Experts of a small language model.
Size: 10 layers, width 128, vocabulary 14253, 31.2M parameters.
Experts: 256 experts in each of 9 layers, 8 picks a token, a sigmoid router.
Training: a variant of Adam for the experts, 545M tokens, 5950 steps.
Below are experts of layer 4 (counted from 0) of a mixture-of-experts language model. Rows are named gate (a neuron's input weights, with its number), up (a neuron's input weights, with its number), down (a neuron's output weights, with its number) and show model dimensions 0-127. Each number is 128 + 24 x the weight over its row's rms, rounded and kept within 0 to 255.
Before each expert's rows: a language model's description of what the expert responds to. This comes from a sample of Wikipedia text that the model never trained on.

# expert 32
What it handles: Colons and semicolons
gate1 [132 143 162 171 153 126 115 126 154 159 148 124 163 114 125 141  93 170 109 107 168 152 127 110 147  97  93 147 121 100 127 131 137  97 142 132  72 150 105 109 125 107 112 115 175 167 102  84 125 138 112 135 114 137 154 126 119 165 135  76 131 148 158 103 140 106  95 115 120 142 117 103  79 136 129 143 160 120 149 127  88 124 138  91 158 140 177 177 137 153 127 174 104 151 135 179 125 132 132 119 159 137 129 151  98 120 137 118 154 131 120 106 156  75 113 153 102 139 120 145 144 109 108 169 130 140 132 148]
up1 [112 129 133 170 154 107  99 126 123 143 130 134 133 130 135 127 113 119 116 102 145 117 146 117 137  96 111 161 156 122 143 112 151 123 124 132  72 148  78 132 120 106 116  96 145 138 112 133 149 122 102  74  96 164 164 155 130 130 137 148 145 132 179  99 107 120 136 147 175 117 120 116 100 122 144  98 148 127 139 153 132  91 117  66 166  83 131 140 127 163 115 128 113 145 168 182 105 156 118 116 160 137 127 133  89 111 183 176 150 130 187 139 143  95 124 167 112 116 136 120 133 116 132 143  94 127 131 162]
down1 [136  87 120 112 116 100 154 111  98 120 140 128 111 135  94  96 132 127 103 133 130 149 131 135 122 117 172 131 154 150 134 104  96 151 143 132 156 128 127 157 122 130 119 101 132 125 101 140 136 116 113 153 138 123 106 131 129  96 120 121 141  82 128 129 123 161  98 141 129 126 164  91  83 136 120 142 144  79  80 105 125 133 148 175 151 118 100 113 146  61 113  48 135 115 160 143 120 109 142 168  94 124 141  82 121 109 112 151 108 136 168 139 128 173 196 119 157 134 109 141 149 108 158 111 129 107 114  94]
gate2 [141 127 161 100 139 139 131 128  71 135 167 137 132 112 109  86 169 117 108 106 113 101  55 150 102 127 144 119 146 113  95 170 142 147 161 118 129 123 106 169 117  98 116 162 112 112 128  97 115  95  99 120 147 146 119 172 121 109 134 115 142 120 112 123 145 128 125 104 139 143 125 121 100  97 146 129 117 133 154 116 146 132 142 125 151 139 122 121 126  83 134 100 114 120 131 128 154 127 100 105 168 119 137  83 137 105 138 106 101 116 102 115 135 120 117 144 158 109 181 143 139 160  86 122 227 132 104 160]
up2 [121 181 148 110 139 129 121 109  87 133 149 134 143 129 122  72 155 119 137  92 107  99  94 145 121 151 142 140 142  98  92 138 152 155 159 129 138 111 141 167  92 140 122 131 103  98 107  92 100 123  99 149 150 151 133 147 109 112 126 145 136 110 117 121 101 130 136  68 151 141 105 110 100  95 191 103 103 156 135  95 123 145 143 112 164 121 119 126 116 115 133 138 128 132 137 114 156 142 103 104 153 105 136 105 150 108 156 121 126 105 122 115 146 129 147 118 175 117 185 155 132 131  70  82 196 140 132 143]
down2 [116 158 127 124  78 143 124  98 176 139 106 143 126  95 149 161  81 150 144 146 144 155 167  94 158 134 102  89  97 142 129 108 109 128 140 124 139 124 111  98  87 105 138 116 168 100 152 149 148 152 190 123 134 155 118 106 117 109 113 138 120 121 117 109  98 135 126 183 114 146 135 139 166 144 103 112 138 134 102 149 110 151 144 121 129 118 169 151 121 146 155 122 113 134 135 136 131  80 170 115 126 140 120 157 135 145 136 151 157 130 130 133 124 156 226 122  88 131 122 112 121 128 143 168  94 138 135 110]
gate3 [111 136 125 159 100 100 135 145  71 137 149  87 183 126 145  93 102  75 140 153  97 109 109 112 128 112 100 138 109 200 138 151 120 128 127  93 132 135 173 151 111 131 135 146 111 165 120 131 115 108 139 149 122 116 130 164 134 136 145 108 112 118 120 120 129 160 168 143 129 147 149 129 105 134 154  81 182 109 108 170 101 127 105 117 176 128 113 135 104 150 100 103 118 122 121 127  97 130 163  75 141 106 122 115 119  91 122 163 138 127 153  82 125 125 135 148 143 114 167 156 118 108 107 143 144  93 120 146]
up3 [122 119 103 143 127 106 170 157  81 124 112  99 157 118 165  86 114 118 109 117 115 114 109 129 136 156  73 142 120 187 147 123 114 124 145  97 136  99 137 131 123 169 151 137 131 136 123 114  93 107 136 126 160 123  84 121 140  99 144 110 121 123  95 144 161 132 150 122 115 159 121 128 112 160 158  92 159  93 111 132 123 125 100 131 203 129 132  76  79 150  92  80 136  93 126 148 121 135 143  95 121  96 162 118 149 109  99 149 111 126 131 115 128 119 123 114 147  96 153 122 131 113  75 158 140 132 162 127]
down3 [164 148 142  98 107 160 133 119 132 140  75 161  81 120 132 140 109 162 131  92  97 108 146  93 116 135 119 107 122 119 157 114 155 121 123 105 138  83 107 130 113 132 110 156 129 151 137 137  90 147 188 116  70 116 150 110 125 161 143 148 103  88 149 108 110 147 112 142 162 139 140 135 148 126 148 117  80 148 138 114 140 112 163 138 134 104 138 130 178 153 154 103 123 139 151  93 152 116 163 125 163 101 113 140 119 132 162 172 157 167 115 114 129 134 129 116 174 137 151 177 152 102 170 115 117 149 141 120]
gate4 [146 106 137 158 110 169  79 139 194 119 155 141 146 102 150 152 132 123 184 155 119 165 121  80 151 111 103 133 105 107 137 155  95 125 133 121 158 168 121 129 121 135 122 137 149 172 108 111 140 133 146 122 136  66 133 103 147 125 130 105 120 114 108 134 162  90 102 123 127 116 137 140 148 130  84 119 146 120 134 135 115 107 151 125 122 153 142 105 157  54  94 158 130 155 138 133  82 150 127 125 161 148 155 137 108  90 119 128 108 136 122 137  87 127 124 127 122 107 153 141 101 168 156 148 145  77 146 124]
up4 [164 126 150 118 107  89 131 133 127 144  96 145 113 149 155 112 129 171  93 140 139 125 145 177 119 128 177 136 129 101 136 126 161 138 149 148  95 139 124 115 135 128 114 152 108  71 141 109 109  86 157 140 129 167  85 116  94 130 108 105 163 129  86 119 134 145 137 134 133  94 132 157 103 129 107 127 118 129 123 119  97 145 125 167 104 133 103 161  80 179 166 109 121  57 113 131 153 117 159 136  92 121 136 139 127 161 172 100 148  85 125 117 127 102 115 102 155 146 102  93 122 151 124 134 113 138  99 103]
down4 [156 150  70 124 119 115 115 101 103 121 157 165 122  88 137 125 121 118 114 144 149 190 147 112 159 156 185  79 147 105 155  99 127 121 144 111 112 112 153  92 127 132 148 109 165 139 121 175 166 131 153 126 161 134 147 111 148 123 130 145 135 106 142 112 153 150 117 107 150 128 106 138 140  98 102 119 160 145 118  97 124 141 121 145  95 108 161 152 135 146 135 133 103 134 126 116  87 152  94 129 120 149 130 142  51  90 169 123 133 121  86 126  90 115 122 112 113 127 130 142 105 133 119 117 147 110  63 131]
gate5 [118 126  96 108 160 141 118 102 108 120 148 146 129 138 145 137 140 123 133 116 138  91 146 127 170 124 123 122  92 102 122 149 111 149 136 140 142 166 148  92 152 130 141 150 141 156  97 123 163 128 109 160  71  87 140 128 125 178 133 130 101 171 146 120 148 136 149  81 138 116 123 157  91 138 113 159 143  97 109  77 115 138 102 143 143 123  76 126 124 130 146 120 183 146 171 143  82 173 173 121 132 110 174 143 115 105 147 119  77 134 160 111 138 114 123 108 159 114 119 140 142 106 156 135 150  99 156 101]
up5 [147 108 150 139  80 142 108 147 156 139  97 141 119 100 122 118 108 159 144 175 130 168 132  92  77 117 108 160 136 132 133 133 119 105 146 112 122 118 102 139 105 101 106 108 123 126 153 114 107 115 181 138 168 125  88 132 152 124 123 132 121  84  99 151 129 130 113 175  85 142 159  83 141 128  96 120  87 172 119 169 117 131 156 139 103 135 157 122  98 105 128 128  87 104 119 107 120 103 130 115  78 167 109 125 131 145  84 141 129 139  75 137  94 110 111 119 126 181 129 127 101 127 141 138 101 151 103 118]
down5 [141 112 123 140 113  96 121  35 125 151 159 138 117 105 118 140  93 139 133 161 138 122 140 140 111 117  94 157 124 153 125 126 140 153 134 118 165 136 130 133 113 143 125  61 147 159 110 161 114 164 111  99 117 126 189 110 159 111 126 105 156 142 122 163 182  98 112 105 119 119 123 150 169 126 136 116 178 109 137 110 103 139 116 116 143 120 128 163 116 118  96 122 153 127 165 131 147 151  89 122 108 138 143 147 159 109 125 161 109 137 152 123 129 150 198 146 141 154 110 133 148 124 119 124 183 133 124 131]

# expert 4
What it handles: Infobox and list delimiters
gate3 [136 179 104  83  89 118 113 137 101 159 142  90 136 120 148 127 122 111 128 138 170 134 143 128 130 163 116 175 157 140  96 108 147 163 140 109  99 136 136 117 120 116  88 158  97 170 116  98  96 109 124 148 146 156 116 108 126 124 127 158 136 131 161 115 153 167 150 113  94 115 146  81 122 127 127 134 160  86 151  66 152 139 121 145 132  82  75 149 143 147 102 162 134 142 147 131 113 126 140 162 166 111 171 144  92 115 108 147  98 117 133 123 135 152 133 118 177 125 140 115 125 171 130 132 131  95 141 114]
up3 [143 170 165 159 106 100 144 131 151 113 180  87 128 161 125 130 156  99 132 137 106 149 126  91 101 127 143 108 111  96 143 135 163 122 103 128 131 157 154 143 118 104 116 127 140 150 125 118  72 148  99  82 120 111 132 111 117 119 205  91 148 134 139 141 137 146 103 122 112 130 115  94 180 109 120 127 114 113 115 144 108 116 158 124 134 149 145 112 145 132 106 158 139 160 152 127 108 143 220 138 133 105 106 134 101  96 144 142 140 153 111 111 142 138 115 144 134 147  87  87 124 135 140 151 158  98 154 126]
down3 [133 129 141 115 109 118 102 180 103 129 149 143 111 105 110 140 123 147 109 142 138 146 174 149 103 124 109 137 165 136 125 149 135 146 104 138 125 150 157 146  95  86 101 114 101 105 146 110 136  85 144  88 106 146 183 121 141 120 166 123 121 178 148 124 133 123 119 127 152 139 130 187 142 104 122 132 120  97 156 140 108 115 124 144 112 126 156 119 135 106 124 137 120 131 158 145 139 136 118 111 138 128 157 115  78 114 163 158  89 124 159 176  95  95 204 129 154 134 135 175 172 156 118  76 145 144 128 108]
gate4 [134 103 153 127 129 138 163 167 118 158 165 114 126 108 100 143 127 163 148 128  61 135  90 116  93 138  96 134 165 157  86 157 103 178 163 162 158 100 101 122 121 114 136 148 129 110  88 153 162 112 132 141 155 123 138 123 137 122 103  99 116 149  85 128 153 114 112 134 131 141 131  92 149 137 121 147 145 188 169 130 149 105 147 147 177 114 132 118 127 142 121 148 128 108 128 158 145 132 114 162 136 143 119 130 132 149 125 113  91  85  92  98 131 105 137 137 121 144 145 111 126 198  92 104 155 146 121 124]
up4 [102 102 167 180 124 144  98 160  98 128 133 132 123 102  90  93 109 145  79 113  77 124  89 146 118 150 105 118 158 115 144 136 123 111 170 145 104 135 151 141 120 174 202 141 130 159 132 142  98 120 105 115 160 104 120 130 148  92 143 135 142 120  88 191  98 116 121 125 148 105 100 117 130 128 151 157 121 179 132 156 137  99  95  91 135 125 139 134 142 109  80 130 143 155 118  98 118 138  94 145 102 149 104 159 140 128 121 140 116 118 116  88 143 151 132 100 127 152 120 112 119 130 109 118 142 150  97 121]
down4 [148 130 137 162 125 106 141 113 128 168 157 165 104 138 166 114 155 104 174 100 130 153 122 119 116 141 167 134 140 151  92 123 158 191 111 136 128 140  97 127 145  85 152 147 158 111 110 157 117 135 148 170  67 116 137 119 122 138 109 126 104 143 130 105 139 137 136 118 114 135 133 143 143 154 134  97 138 125 102 157 127 153 138 125  99 142  90 103 118 143 193 134 104 146 101 141 124 151 166 124 123 105 177 134 120  99 103 167 135 145 144 183 116 142 173 145 116 100 115 123 166  83 164 111 117 103 123 120]
gate5 [124 179 142 163 114 148 134 128 154  64 144 124 133 114 119 131 123 154  51 153 117 116  75 128 120 142 110 126  91 148 135 138 123 172 140 110 156 137 117 116 113 132 111 131 139  99 140  84 143 134 133  93 106 120 115 110  89 151 123 133 148 121 156  83 146  90 158 130 100 112 122  99 138  89 152 106 110 141 146 110 126 121 155  98 110 107 112 110 102 113 156 122 152 125 144 158 137 124 134 112 155 160 165 138 169 126 158 149 169 127  97 165 137 138 128 125 155 149 127 180 142 122 139 115 154 186 162 150]
up5 [159  89 132 120 154 116 119 116  78 146 134 140 110 160 130 123 113 118 188 111 152 111 182 111 120  90 154 108 160  94 113 128 119  89 181 143 110 179 127 120  92 132 132 126 141 145 127 161 126  96 153 173 130 154 138 162 152 114 152 109 149 123  88 140 114 163 103 113 117 145 158 143 111 161 134 152 157 113 126 126  95 150  96 156 171 158 130 144 135 139 116 138 131 123  85 144 111 121 141 153  90 106 110 122  85 121 112 138 111 150 149  76 128 109 103 146 114 112 144 108 131 151 108 150 137  76 142 147]
down5 [149 107 159 134 113 171 136 111 196 115 110 143 115 157 151 126 112  84 124 121 150 114  95 116 134 145 131 155 147 121 146 169 140 153 138 163 126 117 144 162 164 155  98 155 111 165 144 122  70 135  77 134 141 111 144 124 126 167 201  88 139 128 148 122 115 110 150  97 106 108 135 117 129 135 156 123 105 147 117  97 139 110 143  98 102 111 113 111 148 156 124 138 113 134 113 139  56  93 126 117 162 104 104 126 125  92 120 118 138 119 119 132 136 125  96  98 143 134 149 143 170 107 134 134 149 102 119 174]
gate6 [110 142 151 123  96 100 161 112 155 115 162 190 147  94  72 102 141  96 159 151 100 134 112  69 124 159 157 153 160 115 122 132  98 144 143 138 120 152 120 145 166 148 135 150  91 134 161 145 137 125 108 102 168 116 117 129 119 120 116 113 143 169 119 187 138 163 114 121 132 154 158 155 156 145 155 120 146 137 141 136 135 138 147 145 134 145 142 130 147 150 106 145 104  74 151 131 127  93  94 156 134 150 107 119 126 126 130  88 139  94 147 101 136 129 115 117 122 147  81 134  99 156 103 145 118 179 159 122]
up6 [119 147 128 114  80 109 174 143 124  95 165 164 101 111 141 101 137 138 118 170  60 148 134  94  94 136  97 157 106 118 139 144 106 130 172 131 151 164 113 108 104 132 111 123 154 159  92 163 151 163 151 155 137 141  91 120 152 142  97 137 100 165 133 128 169 120 151 134 122 118 168 150 162 121 106 123 169 173 141 137 141 130 129 149 149 133 122 125 164 152 117 159 136 187 123 136 148 115 134  97  85  83 150 135 113 129 153 102 144 117 112 122 115 107 142 123 153 146 124 126 130 110 147 110 130 158 153  97]
down6 [143 166 102 167  99 113 112 132 131 115  80 136 119 118  96 123 128 106 121  88 129 120 171 117 134 145 114  63 130 163 136 127 148 109 133 165 134  99 103 111 105 128 111 113 120 104 180 179  72 124 108 114 103 141 114 140 138 134 112 131 131 108 108 110 123 129 192 142  93 172 144 134 118 130 145 119 151 106 116 123 126 101 157 103  99 120 114 147 148 128 124 128 112 163 113  97 125 143 167 130 132 113 148  98 102  93  93 100 147 143 148  90 122 151  59 113  90 122 110 122 145 137 146 112 163  95 150 149]
gate7 [137 117  96  85 100 131 130 163 116 107  84 126 158 161 147 123 158 110 144 160 141 152 109 120 107 114 113 116  95 124 161 167 146 114 157 135 139 144 153 124 112 105  59 135 125 141 117  90 119 102 205 140 117 149 134 150 167 130 139 117 172 136 120 127 113 107 121 118 157 102 152 122  81 110 134 129 128 116 123 128 125 138 110 139 114 142  60 117 164 157 125 198 140 161 136 150 141 122 162 113 153 139 144 137  98 131 132 151 116 107 156 137  81 130  98 161 129 116 134 122 131 109 122  74 123 136 124 103]
up7 [121 101 139 110 118 130  88  93 155 145 141  68  98 158 158 151 128 133 131  87 180 111 147 108 157  68  96 125 121 118 125 109 119 127 128 130 113  91 124 119 109 145 127 118 145  93 131 148 107  63 162 148  95 129 118 113 151 125 107 149 156 123 127 167 108  95 135 127 135 102 125  60 101 121 116 113 129 147 101 122 128 127 121 143 133 126  84 134 103 116 154 112 109 103 142 182 101 171 121 138 118 141  97 160 108 114 152 130 135 136 149 155 108 185 119 124 113 153 154 147 115 122 162 118 103  99 161 124]
down7 [119  94  96 141 107 128 126 103 130 117 115 123 110 174  92 131 161 167 140 132 119 104 151 110 144 163  99 118 100 161 148  92 123 103 118 115 123 118 127 141 166 105 132  92  76 143 188 126 122 121 129 140 101 120  91 114 132 124 148 157  92 107 140 131 154 116 160 108 110 122 171 117  86 125 151  88 149 180  85 157  80 144 122 122 107 150 127  68  85 129 114 113 128  82 111 131 123 132 114 114 143 135 136  89 125 103 148 104 121 140 134 133 144 116 137 138 138 135 104 142 149  97 155 119 135  75  96  93]

# expert 16
What it handles: Table cells and modals
gate7 [136 153 126 118 170 118 115 164 131 121 124 112 145 139 106 135  81 101  96 119 134 121  94 158 129 118 138  98  70 103  80 154 102 127 129 145 191 103 118 100 150 121 138 144 137 139 158 135 103 157 103 137 149 113 103 113 136 102 118  95 152 132  82 127 122 105 118 109 104 156 157 148 108 103 175 121 126 114 135 141  89 104 130 124 133 150 106 114 143 129  82 139 159 137 109 168 105 127 142 108 148 113 155 107 145  76 116  99 131 121 180  90 110  57 122 166 115 137 140  83 107 140 121 132 139 126 112 126]
up7 [128 121 159 127 104 130 113 108 133 140 132 131 115 120 143 130 153 161 116 140  92 133 121 121 125 165 130 160 149 139 132  90 193 137 116 121  54 105 127 124 143 122 112 119 126 108  78 128 140 113 154 106 100 137 164 114 134 155 118 146  86 123 133 136 122 143 143 149 132 118  96  96 142 164  79 128 111 137 107 109 187 135 132 121 147 107 156 152 128 116 133 133 125 114 137  68 124 135  90 119 142 158  98 138 139 150 150 174 124 112 102 196 130 197 136  82 135 132 112 161 144 123 147  96 110 121 149 158]
down7 [119 171 158 113 119 121 128 122 155 140 115 115  89 116 174 126 152 122 122 155  96 129 102 124 134 126 127 148 141 123 148 123  92 143 128 118 156 131 188 121 169 138 141 128 111 111  94 136 109 101 121 138 143 117 106 157 149 169 129 120 165 118 128 138 179 136 121 123 101  89 116 112 118 123 117 169 159 141 159 167 140 123  97 156 146 103 104 108 182 128 152 119 112 143 104 143 142 150  79 133 141 131 179 111 148 108 113 102 154 127  93 139 149 115 106 136  73 139 116  98 151 139  61 139 157  92  84 106]
gate8 [135 152  99 120 139 133 123 123  98 135 145 127 150 150 113 137 152 119  86 136 126 108 108 116 152 108 106 113 138 136 108 154  68 106 129 152 142 167 154 111  78 127 114 150 108  87 123  95 168 127 150 133  61 140 110 159 101 137 144 130 166 115 127 115 135 118  78 137 110 147 140 156 122 118 152  90 175 121 110 104  57 113 145 152 135 150 127 129 150  98 121 159 149 143 140 127 132 152 117 161 129 146 107 125 133  90 109 131 152 150  87  96 144  93  95 116 169 142 153 113 123 183 122 102 136 105 131  97]
up8 [117 104 114 142 147 138 108 113 124 182 123  94 173 113 125 119 177 137 105 120 132 129 112 127 174 130 134 114 151 118 125 116 111 111 119 140 110 141 179  95 143 162 105 143 158  82 111 137 128 129 151 103  91 142 120 144 115 138 157 165 139  85 124 101 122 128 117 103 151 135 135 184 137 148 145 128 130 112  98 116 122 119 132 142 145 152 115 103 173  93 117 189 114  99 115  75 100 158 111 119 148 130 137  94 141  71 124 135 141 137  95 105 107 118 103  96 170 110 136  86 126 138 127 121 156  76 132  89]
down8 [144  98 128 141  99 133 105 140 148 131 102 114 117 148 142 115 121 126 143  96 152 181 146  99 111 104 112 151 138 118 156 136  90 101 111 119 157 106 135 152 118 132  64 130 127  99 118 131 131 175 109 152 142 122 109 153 119 165 171 112  69 121 105 124 102 118 142 117 101 157 139 163  87 120 143  98  79 144 164  98  82 120 128 121 127 105 147 135 134 104 139 131  93 140  95  88  90 143 123 138 126  85 152 138 131 169 100 130 108 144 153 149 149 105 113 122 147 144 158 149 149 119  98 166 172 146 154  93]
gate9 [144 116 127  94 124 175  93 124 121 105  86 140 150 118 150 158 148 123  97  98  87 169 110 123 141 146 140 141 107 118 146 115 126 121 107 165 154 176 130 158  49 148 140 154 106 122 109 124  86 114 140 100 164  96 121 141 113  92 121 137 127 116 156 119 123 174 122 134 160  90 151 146 153 123 159 126  92 146 135 145 101 152 150  78 114 110  96 146 146 121 123 121 165 164 166 112  88 121 150 150 142 133 146 110 115 149 141 157 151 123 123 142  93  92  90 122 123 168 120 108 135 156 100 138 129 126 118 109]
up9 [115 139 123 132 150 152 103 130 196 116  94 169 117 132 121 122 127 137 110 126 114 145 127 185 138 149  86 163 130 127 143  60 189  99 187 118 141 158 160 112 112 169 158 142 100 122  81 122 129 107 137 102 153 109 106 143 100 154 110 163 107 143 145 114 144 121 136 118 145 108 142 121 108  96 153 127 137 152 149 116 122 131 170  95 143 121 175 130 149 120 147 107 155 133 114 168 111 126 125 151 142 107 111 131 112  91 112 139 124 122 173 132  86 120 123 122 140 152 116 151 161 115 153 109 157  99 110 108]
down9 [107 128 131 133 113 122 135  99 140 111 122 147 156 100 103 132 124 138 121 167 120 127 151 108 135 151 170 117 146 131 115  95 122  74 151 130 129 161 113 105  72 128 135 152 141 111 129 150 128 138 118 107  98 133 115 162 119 115  78  88 128  92 140 144 155 107 159 167 165 150 123 132 112 134 111  96 171 146 151 115  80 141 149 111 137 133  87 111 186 123 143  85 157 134 164 135  89 130 136 117 118  94  84 110 119 100 111 139 117  86 115 183 176 138  86 143 122 139 143 129 144 106 123 153 162 108  96 127]
gate10 [151 179 112 142 159 160 179  97 125 159 121 126 108 101 152 143 130 153 105 158 119  84 141 121  99 152 158 126 125 142 136 157 101 127 156 142 138 146 123 108 114 122 114 136 134 144 149 109 156 176 125 138 143 134 127 107 104 105 150 169 151 122  90 104 139 156 113  89 104 126 138 133 143 129 146 125  98  88 159 105  97 156 110 127 142 149 113 111 153 156 108 123 119 113 151 140 182 125 160  82 138 157 137  96 138 119 125 151 175 117  93 114 155  98 125 113 144 148 130  91 155 128  62 139 136 107 172 169]
up10 [100 141 128 167 151 146 134 129 133 138 143 157 120 159 120 125 118 137 111 135 121 108 129 154 103 142 160 134 136 145 136 167 153 143 140 120 102 168 120 183 112 102 142 129 145 149 120  97 143 118 150 158 109 107 113 122 127  90 122 160 137 135 100 143 115 101  74  87 200 116 125 136 134 191 138 114 104 127 151 146  82 133 140  96 152 147 124 106 110 121 135 145 133 131 128 123 179 131  94 100 125 100 134  81  84 133 118 172 183 154 100  82  93 143 111 144 150 124 137 112 135 123 107 106  97  87 140 134]
down10 [164 122  75 102 161  98 119 162 173 110 139 121 129 172 106 122 161 131 188 106 147 158 118 128 149  73 166 132 121 134 168 105 104 101 124  97 128 113 114 157 154 149 103 119 154 109 145 150 134  77 107 123 128  98 152 110 152 100 106 115 128 170 121 153 128 108 134 114 161 161 117 106  91 108 143 116 107 123 136 132 175 115 104 152 116 166 125 125 156 117  96 144 113 109 131  88 112 119 134  83 142 152 133 117 140 112 104  97 101 164 148 117 118 150 150 124 124 109  91 142 150 118 106  92 126 156 124  98]
gate11 [119 147 127 148 111 120 122 131 139 144 121 126 134 100 129 142 112 120 156 107 173 141 110 128 135 100 152 149 125 122 152 122  79 109 141 116 151 106 124 110 151 122 146 113 133 137 144 133 123 146 158 134 178 140  95 131 110 126 158 171 174 123  89 122 142 116 136 138 138 118 119 157 150 109 148 122 111 102 164 111  93 117  86 147 119 167 169 172 156 163 142 175 136 153 147  86 129 101 122 134 149 110 147  92 196 138 105  97 118 134 112 132 113 116 118  89 159 125 156 101 105  87 141 144 177 160 151  62]
up11 [156  91 114 136  98 107 135 135 154  98 135 118 131 182 134 109 141 142 147  90 106 107 140 145  98 139 130 100 147 103 160  85 129 107 101 123  95 132 146 138 113 120 209 142 132  90 110  89 104 111 115 135 106  97  99  93 101 109 113 121 115 172 139 130 140 137 133 164 113 124 164 126 100 133  86 145 133 104 140 123 111  98 151 137 134 144 148 109 151 122  71 106 126 159 133 137 125 128 130 118 136 134 115 116 145 164 135 158 186 133 114 177 113 119 115 143 146  95 166  78 147 119 181 128 140 104 139 146]
down11 [146 158 110 139 151 132 107 137 119 113 145 123 182 127  90 126 131 116 154 134 170 123 140  95 156 112 100 108 101 134 141 118  95 106 106 111 103 122 167  89 152 134 107 157 115 160 125 134 127 168 130 134 148 141 116 143 195 121 116 160 128 108 146 175 133  78 178 129 120 109 139 146 118 138 112  64  88 132 143  80 164 141 115 108 152 118 122 160 120 149 133 165 152 157 142 102  94  98 133 121 170 100 130 110 117 153 156 187 112 141 131 104 124 132 127 135 115 167 128 142 118 103 109 110 158 128 138 143]